Below are experts of layer 4 (counted from 0) of a mixture-of-experts language model. Rows are named router (the router's row for the expert), up (a neuron's input weights, with its number) and show model dimensions 576-767. Each number is 500 + 40 x the weight over its row's rms, rounded and kept within 0 to 999. Numbers have three digits each.
After each expert's rows: a language model's description of what the expert responds to. This comes from a sample of Wikipedia text that the model never trained on.

# expert 12
router:563500521491450476558496461452496475535526541515494538449557440519504488521478544501500528489543501500471472539445492536407551441508507488538477479534521510469509455541448506569516539479462578449463602481534469549460491488532452537536475434465459458505495502561545594482480466539566518542523454510496487481487497506524508488436436462476552487472495511538522501507497515454503501537504499488500503515535517534469475583564494564471502465471466476545425502502481462514506505495600436518462490489529533513492493526487482516468523473482453502495432535455534504495478545512471407456
up0:496559560468468527526400474457576510529545524520553535507498446459514457561522445541559596522518523501522567437478467478468492481531483512499514517557532528506499543485550501561573527491483505488498492434518502519486521456503460491484480472497459426563428490482474495455437477515427506487534499512412460508544574539483458551477496584514479454513543544576471460474503502426494510559580477479506496515516476464462562499486515582513428523502547518489494456522477528472477461520485482462529560450450504500467514485504501476498455488484560478478447532507476470454453547483570526485
up1:530495471582426602436506505495535516463520460503537486406494513493479521456485555463555461579518587466484482512498476528491599548480504482521479468508481522465494531440494507447505428480478503502453510528453459566547511491498514519500490528526487457540495508509555511548533512456482502492499541487533487450465476528424496473522576486518492512461495475473466487457569503426498448515532516467488512520557490415495513468476453491507468465502449494492476447482465435526468520478461461442488505527487466556536456559488462534414441518526535552552463470475527474486488530500506521445
up2:484525526486537485504521517448461557427415523602513501535422528476523496543515527441542509499486439475484505493535475465549483470510463481599527525432514450433480443538472495508447498535521533507466485475424609454453588479489492533598546488567477538514508502505489581485518474564508454506517466515436578523508462513461501487509544496497524542553571491458562450526552575475389565451491453482503552432479482513447501551486504548558472547494532450519459524547481497518553539500477522513436506511504511474536535504463411478486526445531478456507497512483449492528490463425496571468
Prepositions and infinitive to

# expert 7
router:463527440548586465468462482465514555478541456432484512478573510452476498447512568469434535522501524457528483463527506525471514520557498527569472556495504480593532444410505531495491494453424542487490541517485505510520516487526494537575528478444510456526440499494456560507578547545525502507507454470553475502516493512553441504531553511429540514544478518539507474469512479575475471467493425501547538459474514449511480469530530517563466584504538468469524443438477504393600490527479505497454481474496497522493469556467443421515522510481496489541404424433485458496503477485515499517
up0:437474487471461523517498512512478501508432479539470468440475434431460503563519491441498468532560535551529452471469536519545475511500474442530459475543508440505445453548550528519463558439483505512530450558519475551490477516528486480407475500515547470528532486483506493545583465520506507528480532420508568459476469520530494490551512524529437511543497499477536492497468452393523530492365525480471486526478540437458557529506470520561495486510527491530480454523560525580555520486511488521533461478474547435477562521578449513544448465444484531505469496543511509525481538465521489465
up1:542531475525505491484565513468441492476458527502522525508542512566537538475463498496451470544483549489544481480560564453534384473489416424472530489511519507453562469505416532513508511473528521511502544450489558431482435444468549480471481548524497494557517496470547505534538523430497592530477517546543455518567526476433503589493517479510552578486505472412531498493467508455474503532523513510449502475525551502469515509533499542477541565508576519488544538490484550441435424486483424486482597479572533498525453477493458485464428505500413503551482505519478414489544439540491485471
up2:484418465525530463469461449480451483584534532575516475537528504533579513526509459535459511532460500451534445393509522547541500541525485435515468537503553471561472500500522488537438486421404500524510484542549469508523425350542529494489434583530459476473587484545486516513556523478462553449495453497543495524478516530518473527548475500456538529472513557485514505438505487465500452418488474518485473489492479497495545508445526520466426536471448471440498481449508472462491485497468534487467414465542497528452520540496475542661503500480442552478544498445573496547534520511453414491
Common noun heads

# expert 2
router:490532485496522506516497496470509509518465448589450486533488471515511422515525499565495486518524507483550485462451522525503481515473455505472521481512478491507473509454500492583526606523530456519524486552431507426467480491513551482465540509517503491458447480559500403516514563487373508527522421622453452472503485536478519529514481524561482565522564427474453511453546510519587501433512526505496463408491482569496560497470543437500430475519425462474531554531509463514492456390557469512430510525492532451456473446445473498612421448511519498506501564570476453476437505502569432487
up0:551429506532528475424577453527503500440487498480483500422498453491548457513499505480505504529498524477482509463457520558535532458522482471598468424546489530542504456501496520504512523519532505509424540548539452495574481541455477416426503493474424491442488469516535520498489504499516501552554446509585521533473436525474463496457535529522515489513504540454507528484494558447476547536494449451468552495515464548563401504434503484511426524480496503494516489585478477528504528503464468499536475458496516535498434507541452495525511484575465495501402518471465475483504541542472523450
up1:461491453417531539511456463485528452446472504588502517481438508550493572494426487530542512465480522516537484556477505473515509517499449479440482464521482496452484542470450515453473500444563480532481440490494434483453460565460453451475517462508482558463468516504515505524518487529543537464479508577534537560567532493479398526614489503523506517446522470551494575411459507560475553504526520494536523421547445499516504459518606452505447483447480508435482458412499447493475511476459450428508479478469569519471524542519473516491461497533518509532467518464466562434498444494445505469
up2:485503533524493528511449446489488534471546535427526482435524432398424441492506578477496468456536509538487558468468483505455506506464560516515454444482525510496507548626479484523581494525446488474528528489544460503462497437482496527508488468442503525455554514496471503549587533528495524531529389506454447442470492544480545517533459447590412453480523415510449544521469486445503486471573524530493529569508510475541459547485488432498461504511536501530522502486455461546516507454508521444510533503423567553461465465463486504464510514480468508451542515484522565548499498460521538494
Table row starts

# expert 0
router:542546533593454454432542545503522459575482454424542508501570471505537474467466490467481481544377499540544421480525464526506497521511541433418481521456494462401495522510466422503507569472473564544523511477497550449454512494533521498461487473477551520536537479407530456537501491519523466529536508435501551512506521568486523474523529454523499485455457450463474503517551542464469530542542487392498447599467508498534482427449467494504487482509398480495525525467496488471417495550469491537539542490482435454526538482522483538506447442533526412507501508493492577497544492450458500569
up0:553471506463536394463555467445489432574526481433555527454485584509537484515543455528482483520542517520510416502490512473517521483504589545552442515472536493430492504489546522547534517461476450472483501583473439467594524464457526531469542471523546448583517482537577470466496513464526486499446487543503532494508529504516506464578435560569559557492503438450535538539503420483511459469499504472482521569517599518564474501470515458502494494549530561448528555468500539462398494464584472547484538463458526497539543523451485459524497439492510522516460565473511427485457539470461530475
up1:536461517532592481462544522504517479430506473465574563501544466521484524484437570464549565500435481533524486464566463494494534545504519513450488496547493510411546490565530472492504455497511515489499541506486511541563566530562542517511472567519521435491557510554484514549503470562581491533559570513505515461408464529498523518508484481535501534474488511493476469446561456466451505516474498517527494492483510518503397494500553477496553510494553446459563470403544503446487489439509469514532498489550528492559509512478579453577458479476579452526525509544506496549440495475516518533
up2:491570497477496509511523441428431560507419523441538471493545463507523498470422497494522470513485542572469522455499526487547474526510493482462446538528472496516521523538541464487440545531473460583496498454550494527507519483507486461523506504495519529467482510509491490542520446589477508493546514485502471502556464544507527576482524555459484486449477585481578508447408472429484431506456458537509476529444491515405504453478534461495486441511476542501588418506458488465483569446473478466410542481448557500468502509581510542504497506518439546565496497465494500522546422509602460483
Quantities and table numbers

# expert 1
router:501482506497462568464572423583589494522541509458525477424417563573495500540511552529520474496444471563460517501499462484496510496481476522519581489523516485582470476525500475497479519498481487423445489529484561491528500506451495550443539539562533488431447534514503510473498468475457498523549519517511559452486511537528506503539516478450450497512504516464452451537547480518543502512536583472529548537445453490498496511488548506495488508536535566527461552501467463535562496545499540513559541559558452475500514417550513518490486464431534463520531496476391594515512469466588536485
up0:520510536460489499475490546419467549478480478473511467477441549471529488506510513516467480538513488469544488507509487480507499550599511443550571469481600573504498503444477557600486508484483527460499545459505506533510483520490510515635544556458519488509532469524514530497474508487464476525477493470404489453561494474505522471569459462421499527526460445528501441534433482505502496563436470500505507567434539522554448481472461484544547600438451517535456496461527512505485548405487511545494492547485498492473496465556492538520479498506492452465462477449517455546505536464565417515
up1:514473492454527505499496582540485484487540480514451461498428523484498457481579514492476400494478531507478499476469474520494569491522591546502574518478514499486573519490458493504508520504445479545592540472438389463437518502577483552468507584504465492492511451584432556466449538502474516532569354535571484505473557442495420496498444487484426451530456506465510481505556511524539527531438529560521514444514528469498503492526479479563521562565504502502583481600512466454490560503579430513438587458525562513523496519504554432469564441540475537521557506491445492486509417453515564498
up2:539530565499523536539489502537480512488498515484540518560509506550578517514504441532525441474500518469555450553453472557510546474554457488516482463527539570435469426486528503585492463493427452506598518502510495461538501499487422532457462537507466521527500560475533408554492457468544472518494448500493511466558562461551532545533488502554504565484548457493472512526468495495524547466528512553515461554545491515487504462552458460498483553538475566491418557510585509448520451481472537484479478554450449445419502530495522571502483450477573542491500526535474534470486486559535483522
Place-name head nouns

# expert 11
router:506543471471437473514427496468557503525489513504508480573515525475538525518581532520490540537433550509480532502530535500509543479556427466462445485435518508523494439498475492530479488506570489545546423469432475467519469502402523435617461507466557487516593416431436541468516477525476477498429542499545534482498480496443503457522502526556496495472510478497392558495553479538478547477543452472472517390507518496487447454449539439490505482497429498565516549503449404552558538523496479522435506410510485549470518471471566464552548535485487557519467538556503404516546494637476536493
up0:527471480531457555473632489508499460444546425552567475500521507380472444534527479521536461511485503539520462469539562543516512522548529519516473502548501514466509464434536514467528540488534504486429440523481490467520496528471493521467537461416509526491494488508523512516530502586527460508508497557482534495502430470466486421513534520474562492491596481543472424520528485455500518495550486527526507479494435515496490467537472508546499536454511490517555485486452500419542520493554429504506502519436588520417539467498545526491586531484484480499504480504554520472468539519500442467
up1:474531548522516510495446477443577470458537476461588491556508481467520467548476538435506549521493440469501445586571481548501526540533437492429515530476489538518485480498519482594502466536554537498550518500576500538436550468489449442498497581451489563484469500531498512472537444490572508469558499533508534537476552458540523564473471465478475432539532512506546401554491485481531545517551540545490463446462536507534509444561480515530471532529529547467502432502496505489489475458487496512535415399541488481428521474420519516482450427474523463488525589481477516553543473506496457539
up2:550483481525452500461478492476562506527451516410435549456542503490546558479536502439469507528481529563504481501486480496525502491483504480527532426576443529470511492552478463530505484488545593505496512490498538500504486443522445527471416552540530544452508519537512568561543415561481547519471439510455487461485474418517495532486543463450539442542554478514414447425593489497434536541466483527564428563456508410394515537545428497531577428547495534531519534492497542544423502478497510510504487505504518509558542493475494455496503458402532445505543505490507481479436519494540549530
Adjectives and suffixes

# expert 13
router:536471437463512435564534502513502547486514584484488418534479555517504561538495526463488522469427454435456491473504500422505475477472539426461489465454503527563515498544554478498494515479540513497481490443498514568530472531525482491468483525462538556474571579484427472473506539465436496496387493594605558520445452520513555525547496519491441451480512514555511529489495525465438557422512512482535528533457468460403492522503527459489477484491499504459528573451513507508499508474464485501501460532477471503507490425473473483562503493484500560512506575584434538572494481549512477505
up0:461476537491507460490540527561520449504498434499525560508544478464546472486472500532576530504514551524446499535443424513535552537475541486454454512504449539477520501505488422517528502490449490458488535470472501550578558475530542475492537465527537553523506498484561571476576486527482452488499511486498515540511499451550503498554486485525576497465507534552511477491523462484463456544528451482473520537384461453415573546494490598482537510548520561489517518467476522557465480490586457555510525492549589504537502514550510443510551502398560476482502572512457506432452486510481548508
up1:516480453436531474494534509466518435419521465592480438445505483426526461560502496524501499539524497534446466482488482572455428491580467453476510491548551478512468494429490505551450439521577512547542487572495528497552449475495508429574528486513517496501475448508524562438496503484453504505550531599451546487412514551472528531495495592562414501542507483497505557490483492474466448446462436530506443471572493509518463475458527563519481559476513480483497547449490532567510567427495449458457539579473487496522427475454492519481481488513448475518541508456547472533445505504475526489
up2:523569451520608446431521507493523421561456608517469622389518434528490610524507523539544502451446426471477519543508499479513543457526486527435486536459507484437448511465485470535496486452494514451508527538499429493478508565542567542471496447498513533517509516468502551433515497492486501429461558508544549478456532517515574444483484445549488509566498463497554570498552530515482498538560448577561511503477478498489556489578529500507539526469499410432511560496525507515501502509445457476471484512543419466533440503523520578525471526472467552512503504558468498535510498449422510449
Foreign name syllables

# expert 6
router:492428547524572462483519536472502490485518514520485438553513518452543581506538484505543447452519480496531565532542482561484484501498494531548534514497517498457503537476481468501520503521547440531455503483500511450471479510428518472475533533515398481546495504475553413591496468502492495503527462444455503482530549482466536601472507531576519462520465500498513458512412440549543501512507482421505509519545545495521513595487502508482527584486521492511504479522526485551516503499486501497569528456551452573582531517587543522540494541526516536516559456496534511450583480543485486502
up0:517517516446470441506546436553514593542511425493535476527474544483476535477440563468483499506501487495501538540532452517530457514487582495471458492436521561411469485495488478517495454516479494538494460465486546468459544461453485485552479480582498509514534588574546523496427530474480450560494520530480474561480479520527489458441525441473502476548461493435532496468496485456507549428475528452508460451477534506460495534503482506466518478514519505532449468511514483490559552511552511532488512503558581495538487557529572486543472521467516485427512539581432413432529538530548460502
up1:456467570503464504526522520591454492469546454477535467504477437450580512475508458501457555456527478560500443541460533548507466545481518488564500520476502513504510498501518509520456538474575461495454536472505482492455476505466488494518520523542505486497498502532463428459497527496488485494535547456506478464544505514446478605431451435535553519475462526491499520581459525528494465510515448469499411495532504526472515537435549447516514500420504509461507539497469492610543474429565488543482463531487498480568554543551416472570481546520480486548510504505500563534523450460485457484
up2:388486472499473486430517452539548485490488448512553481525460441555505425595555504458522548503487415505500461482480514532455498530507605477554550424545461525554556518490534475532494487450497498472518474520570515475539477491462483459485509450457473520478456542468488516534567403466457572561513501460498567547501558488532502564505405509489532451506562462505449553518544484477466461563468508497530438520517534443538514517599468454557539510500425516515553534544504529494573551457520533553470430494485455564509519589588529527502517542514489542552500479510470555412509491428525505497
Capital letter word starts

# expert 8
router:451529468509461471487489473451436475485498500587482493467430528536501527500428475557521433553469541479512567529511541454484460514490500549496519491491477545477472505547517512468493555512582440489497482505471520422466460515439533541518494535482466589445481499472544499513441458463489496496491537504465487532495493452563443490461467483557521530508500367480416556521501502454453498429496437517418500534476478498545508471484503550367518481522464556439521446494496574507490518451507557464476503503521457534454494501466566494416520512585560473463399521472492491494519526516529565517
up0:416513559400480453450549532447410461487538429522539479472562462533533508540509450457473505514489461540448484529498398411507519430429541473553530498496463527408519556487530456567566415443521537498467522493470533509465494555502548483552544529547490526482560494504474466522567472513540464562493448422517468458432603521467462493489451472510487488533500487549486483545544480533454534527527518499485509444454445578564540552502481486493484495413488461545529539555520580522522501469497495466495535525518431511507491494525517523467563557536509561498561502487507489463546463529543478512
up1:454464473530518510485431525510477444420501534522499492425549507471483444498444467495474450488435572445467393508428544567490509451563448509515496459560452433492529507553465570522445503472472508551518469470502525529513430510448493576472529531486421509470496426551510485509525482482487547415521427548499471546446505460485561526502528488541508517449461530482495575487494578531502453507527478550539468552525503569548484537442537477554499481527495497465513500559547479512532543491523499476584518415508481497494502478473553523581513551594478489485549492509448453417474462540489514545
up2:514475527532507565542472539494478569582455507535471542466547446515486532573537473480495512503508528547445439535499517500501491528498525467565525556493514449471475516496432450534502425509459544510463517515517461496433532489476489485467571510483478591426482495462582577556494469460493520491466486462560490512471494442566476554501559537588502492401530477473449531480468493487431474487473526474423459499499485520543474591504555459456527514468500558531503489487434512519483496487459550478569513428550516528496552508499495526494484538543532525509553545513493583469469485521573503523
Articles and possessives

# expert 4
router:521504483448596513429496542527451495477445502547520588478501556489496525419498482491504474436513577468453514568445577577555467514487552462527514508490570466478528557473504569466489456513481439500519539483511458458453510545452486530449471488523524462532535489526504521528519531453505466526486545449468508541502543475509511484475512488485508549550543564529541475527541515533502448527500556551537505368461545490525490512501495423467514506448558492453539480491541528492510499500438481571439479500461486473461511495452427468520474551485534515429501472507572600547459497535496441531
up0:569444485446501476467415560434482461524536460438465508482520593527514518508509477457495533510464458478492483491463507403461464496500522420499493509507520425426486549463485457524494560470479509550488484524493470521543483405480523517484512531474495513513469458514484467495460512465542533569515538526473483497540465540505552554639566479536513488493485504527483460464546487412483450507521498484558496551471539455522479501508512509481504486492563543546476430458439508563518536513459620508524545492525531525545496492483456558571441522498456550511510441481534523529473519474487556536
up1:505499533526551528512507528473524445536497460509474498475522538429529481526530479452459526489578515498423536480422514492498512546533473510547471490501529503506530501485520541553425475498512511417479446498565479581493533545474550561484494455485483456502593442559522515531530553509469481431555501408467566504479460517501481499490450531543560488475467454530464501507516419481538557518431530554493543453490471513507475505516477450529473507513538509551565453426420548561488507492529435528501493425480434580478469499529447542458524477445470498528460491489589465514537525476566457524
up2:504496497534511504459455493486479470496557521433461471551469509477561513475480507510519525545450480469491523548431410419486485486536561518567474447490453455514484459564514460571445492455445507541467551521565549523550530445514499471557542454509561546524453442509484458506486498420488507410514521447459467484519513469433443508499520437504503528434497494534496512506500577537542433495473498522525483461554605471556510531601517534503500501468544436508481473486425521514507469522555564508525532491411470490515535414501470551484505506466548530495476508426539472544438487448551464565
Lowercase word-initial fragments

# expert 14
router:530504555533475588504492499529516450519456484479496467453498551449508493457496435494498503510523489505502491451476435448469488504496522471467491459508523587455529501500517494463492487504498507494514535518524473550522621480590538440493560467522573523491514503535530494472436524501505496462522451419546479512490523491497405491528519508478492483519538481530548493470424539507508527569402522591509565466578517535574481460485414527546477569458548453466467457572458540528464482516483482465508524444436527490473376475506474492475516549499420513508516436546489528447415456492530521429
up0:445482542437508527546474551552536485561633558473503494506436477506473499550543461504532449530517411525496494552478546507524544521531488485475463485480537530553470479533538517469509485469473512509568558493561519498499481508501448449455523462547522479506533563466526499551543521523428467491476552435541574485508491507550464519537538510494540425601437509480536410486481463495551501536485568518545437508452439494475512488530542518463498461465513520543529517488509529518421455528550504530512451525535505534489410489477498458587563483594552580441457513564548548584472560489442514502
up1:486537491572489460521441493585462528520482456489506480542559551514473483527512568459543533454543459506426547448491525534475506506493529540480482460479478474533466561483426590507501477512535414528538514466530469452499529485508481521483557507524474409452407517495521513510497542533470504572498510476523546507493500473484526471462468480477521506467499465495494586450440470490526576535483515465458447475468520474482427503492496467523462473514484450540428514444501516564469468476495516534473489517502514551475505497556497561471502477498471509449526496544470419524536525518515607502
up2:541487554466518500527519490486501530450525592473497482406511550532524586559487449473485512504419518603477479527592493502485492440415468524504523472545489519494471500486546479405542598453460467577501444479537557515523439473508492475520499521525507529466589505461490431442504508446544493507516527547468523500475396542498519501506478514510490516509466529468452568516465460549533508483535474502567487491473567556446546466510389498539531469505533555536560494469459555556499540437512532424535471514507449463478495562447507561491518483474504532411457489467554468555479494467513546500
Sentence and section ends

# expert 10
router:484511490475494559543516521555515479469558478542514531522531381497504475520488473430531539463516406460530456488480498433587523490504485558391544538533455486530529575502484555486514453457512553505509491480502502567487520519529476550530478479567435533602551493539508456528491508514531510510486529491527479488486500425510547489546483467555449415442502524532524497540456541509490511531539494575491459511520536430487535500548428577463483445476516497542458484546521496514399494480506546488526505510502584450515476583578511493489501558471443513514495511557528457416494519481403511468
up0:478471516428487470562464463514498474521525405493509555553540448572517495484489502465473490468498483474463502503535472458430544434400460485465514473436544420468529436572474513488477552550444475565508520519581487459468475503509482483494604549551460566529486492455448568535513481482531557505452515506539521464520539404562544518589498515489435543481510452501506449537518525486488492501533502497490367547476564452499516482440512555444512541565545532488524569458497521494468494401509547437510440534481524455496461442500412514508557494409503485524483496439516458501446535539504502540
up1:540467448449536529479467548458409466539476443560457519589500510495507473474580449520443440431510515515557550550541492565568561575462534493514496472533499533506478536508515490577491432556547513448478563419487536482514516525531461538543527466423502495491521495537459497506549463473544489510545471471481534510518467431430544558460472531518487473507497503548512566505539498528547506529517532527502522493419536476465410536488533531489462534454584425485412567556494517523474561465443462517542445425491500514443512441501510410499511534483493519507541490512516537532490530476493475488
up2:510510541489480510591515478452487505489464502445592537435507460478525519469466491497499444448497478525481534523569476467412501462478574508463472534536469518494485548423439473477450516519470446539570563499425579467541533498489517442561407522445476515602451459514524466459457473507482513527521482466534521528448560590476471465481507496517575510434453480487497523552538496512500537430411547507569488579433472449459551503467440483464506499535498453534533481532563517510500352493416511448465481546521487517426522478608441493496446428424491445514551512509547553453517529472513458510
Colons and unit marks

# expert 5
router:472483565548552528507462481543494498466423485469471506536494550475497469475527517549507599522477482538483534462529406522431448592471442458509464512556510501507456514514556418373508403532444512584478456555609500522482511494505460438418470507559510457442453490488443510466517529556509496517503507528447497485534525507514548538412473466466487501561440449497510468508572476512483511570473562449488478447529478589516470496531494513547523431505513526489528507495521513512469518531533538468482454498361528496463594553481491492517466500538482442486523471469568526490518490452459512490
up0:505488488456444556553511432477487494497572462605477491501440490489424526476494527507509437504475494471416472575481501482479568557476423562557367471467424491482572464405465511466475515472575519501505463516535492473533491548505431478438519468527439504562495477600504508527487491546444487496468455536507492495556553534546501488534445480430505458591508550528490484484496563513464456490506573542465540503538449526493490510485463474472515535542495506559491528519490509537502537460519514520508518414468590485501532487554460526481485524529577482510480470558491499453462461479492514507
up1:536496452498456514555422489547559513495471521496498451469506533481556541521554523438502499502442450463498491463522495546524566491484490484515468408546488499443563465463503532605468480492517481562475537483498552511527476493462538486546476490433541507480516447469552454479490530500544464465521461467499533544537429475482376491537476483577495481490534468503459406421454520522468529479550480500479510540604444555556449430579492498478489432508473486478561533564527503433457517474407471510492448584510463453490409561545448508505514534472537497470547465588483448385547456510434514467
up2:501484470529468449551452574464477443469577504548438454509577510524431497479495485476534530452595499504516552495479473483479518535489502480539516523453530526497485483540490465505531445478511510551525489475523490544454533551494563531454403543467480532529445553466484542499556487524552506517530584479530504486508564511481480448528450502436506468444456465488481449541512525451481477534486527474469514512408552499527524537460509567494534471550475514528501447471504461552546459486438531456550517535565455516461491557491440491512501512533523574492491469470547511576483550428502479538
Line breaks in lists

# expert 3
router:540495462416447488561556514528551493455501509471483538584484435554474525524408503459517511448545550553536494522502522521513552468466607410546487396492323556466480486497491455592456458539445495548533472504460478562529446499500449504486546541487534502474517481495410512493398458556529530502490536489451478513493487500474470488483574498480478475457462490470469511475483503452509548495514471527505527574527461545494564519492485507506580492530480481513461462542532464463509512466488564454501479514443505410516559476504509558457539462457510459481555576534470527553437476488486540521
up0:475532535583507437566476492483470515500493519519492495539426442542524493424456542497513489560489517575485460486507538482512514526500470417441521485457497494518471557534483481492508460497474585455557605532497440549558534498498439486474430452489476481496550612497555483521530505477544496553372515525514505485527546485529470495482534478461460489476451523519475532535529535568460513530473474552491558537455455507502488510524517544372491372503528497458553506512571494463522483582464504457496504447536447515498532493478484530500414517464513477499481422441486533527508531444428469563
up1:545555556495523465464546511498477514457513538527473496520534514485514412490390422451557445504441474505468476447488494543549449559514509509514452516459505524440559594531470480534550546505483502557475555470504527613518439554434623489450491466534444445455483433498495493489504543563478563554473455427512476550519483392454553527459510468598533447465572478545497507514475468549485442543476489456536532489502402509473503497516467511491456547489559413543442488498519488590528491495493482478472481497445507557516530458493467467547493534478425477460517539432501468533485471476533500452
up2:534474491532471497509498511480553499468520495536474501386495478469506542493500494533522536513480452505562389549432452485507460438481582450479463432519568531480475475495454456439430520526507477501521446502493507583489530505498449547484508515529478454478491431481523547500467521474547509532529565542534556482434528427416470545452531461463489601509490531560492534502481543460499492527485589488463522501479495487495493496482510468466559457475469503587476515504451493502522475483435506504509508522496539440479503432515461474486435495496502519534499533528522530519505490562476468485
Personal name pieces

# expert 9
router:448472515453504530519509485451472551499510492509541500437483493483460482485495448480502515510554441562485515487559501467556498504477506583586442563545516435561486495509500550488511468482486518395539492556565500467596542491640471462506451516493470515533456538523530560480518521449523551426478513535500472520507471468495473496501486600451550525449436582457581533443430471474488436498455508528523455587505511472479517487547551486550505552548545530469497511485507555429497517557511435534544481537612585488509431541462510516469525411546528489491343454431432420508499500447537529538
up0:493456572495486509513461474498529535524538502517482531429501481427518546487440505496461485458497502447593486515467464480524536520478566472562540512514477533484578531491443477482552423477526502616505475498564543440450447474491539584481447508481473427439480468561447496480460520459472606523507513503516480548489436468516483544510505550529526510440543499505493515544498465500477474489544517564486436512505596490513496494443554542509482432509542512553473536490538463555480555470469532520481497504430538501483520565434545505503594493470483521510542551529446448535553513484519509511
up1:483467485525565454509550436511507480527485518461583464458504422600536524564462457489552476441493493572530445547524576533488524506518501486579539486512434565523486473485494539440492579508463516560491569406551495479414436449480447516463532550533489479599462468531544475514516443437509505519483494492474499524447468546500544540395483483441427420507529615465492473498525527417477505507500453477520489490474485504506498466496496495561441536512500526500553489528476513533478506525508459504550500444563481442520503500545445513465466535498582470447551517551508466546457530436485416502
up2:455511547493482537501502524556464514552522500497559474459480539485481501483453452485488502512498506486516550506458548432523538527500469557471460526515550569565510522577599480470531461482503554480582417501502484452536447515493477504461530424511471590482590524533520500552482526492453446466604552514524504476523453539518500498550520548494387499496507527545424572502464547471463496499547512500530496452474509514555455461436455506420472564535472560571428489535501478454533502454484558485507477495550507446553445475507473497515459534448570497567527523560573503544521550548473468524
Function words, clause starts

# expert 15
router:485523477605441589465495540489425510505521506478506550519455521563497494563527515518510397493511523445479522481516475467510547445490492506443511542526513541491525475550606564511543560521488421543473426481409571421604520496523585513474505503545518558438513504439484483468506499477412524429546529450527462486564526541461535480570523456457497481567626552432517511527520500479486464529437525544406528494479470455525490471456478453615504454496527509568604520523544590516516472484452529473550521572503547529543398493547545572538445470489476527477538484507537604483485536477499579517
up0:547558539528498480486469581525527471484558516512506490501470472487442508508525452503492490482487441495522494480441475556558456471546507539534545495560499517534539446454558438476579453481510427446472430509526469557535527486495527462589538443481567536492465465504496546492525507528491460512475491462492554471494484527456520519440509391517485440526528532423532521550499462468507481492450419569601457558453429540472491435482527460558495473587464461473452555490505543497534465494536518398466560447581485540475472530538531465553422448473491479543541567434424537450470489418510468475
up1:519567548547495532486472491513462426483496479533508547459562538520530535505494471547473493496535543479555520502519506449423504440481566508446474469532510453462521478461551456536473531449473523542527484494468468525511470494480467567519433484563539524625533479465451490466525463539590461535565471528496536450497450487468542506488519460502527572454550509575471495496475500465502470539494476563485481444512475461506555595536410515531517418557470387441483479506480523505492483433469568417484462511557461523485496476575553469471474452465545476530504509455468524435558432411551561523
up2:482560474504515492553486449590510511459594467517549498499509465519519508517533469455533498475479579468455506573528474505498519499555548522525507515538553500538516512565544480511500535445486500508449448526460557544490471490508491463500511501542566488498507515463543522492477538506449480402574499474446478476454516541447574474576550459521535537539585540501390515515441546495530534486379547499463439409415588521543507449469487513526468545513433630506485502460527553481529437451487456459501565431547444486516552510543432538491481579514523534465557489535473519499591463501557520466
Table and list fragments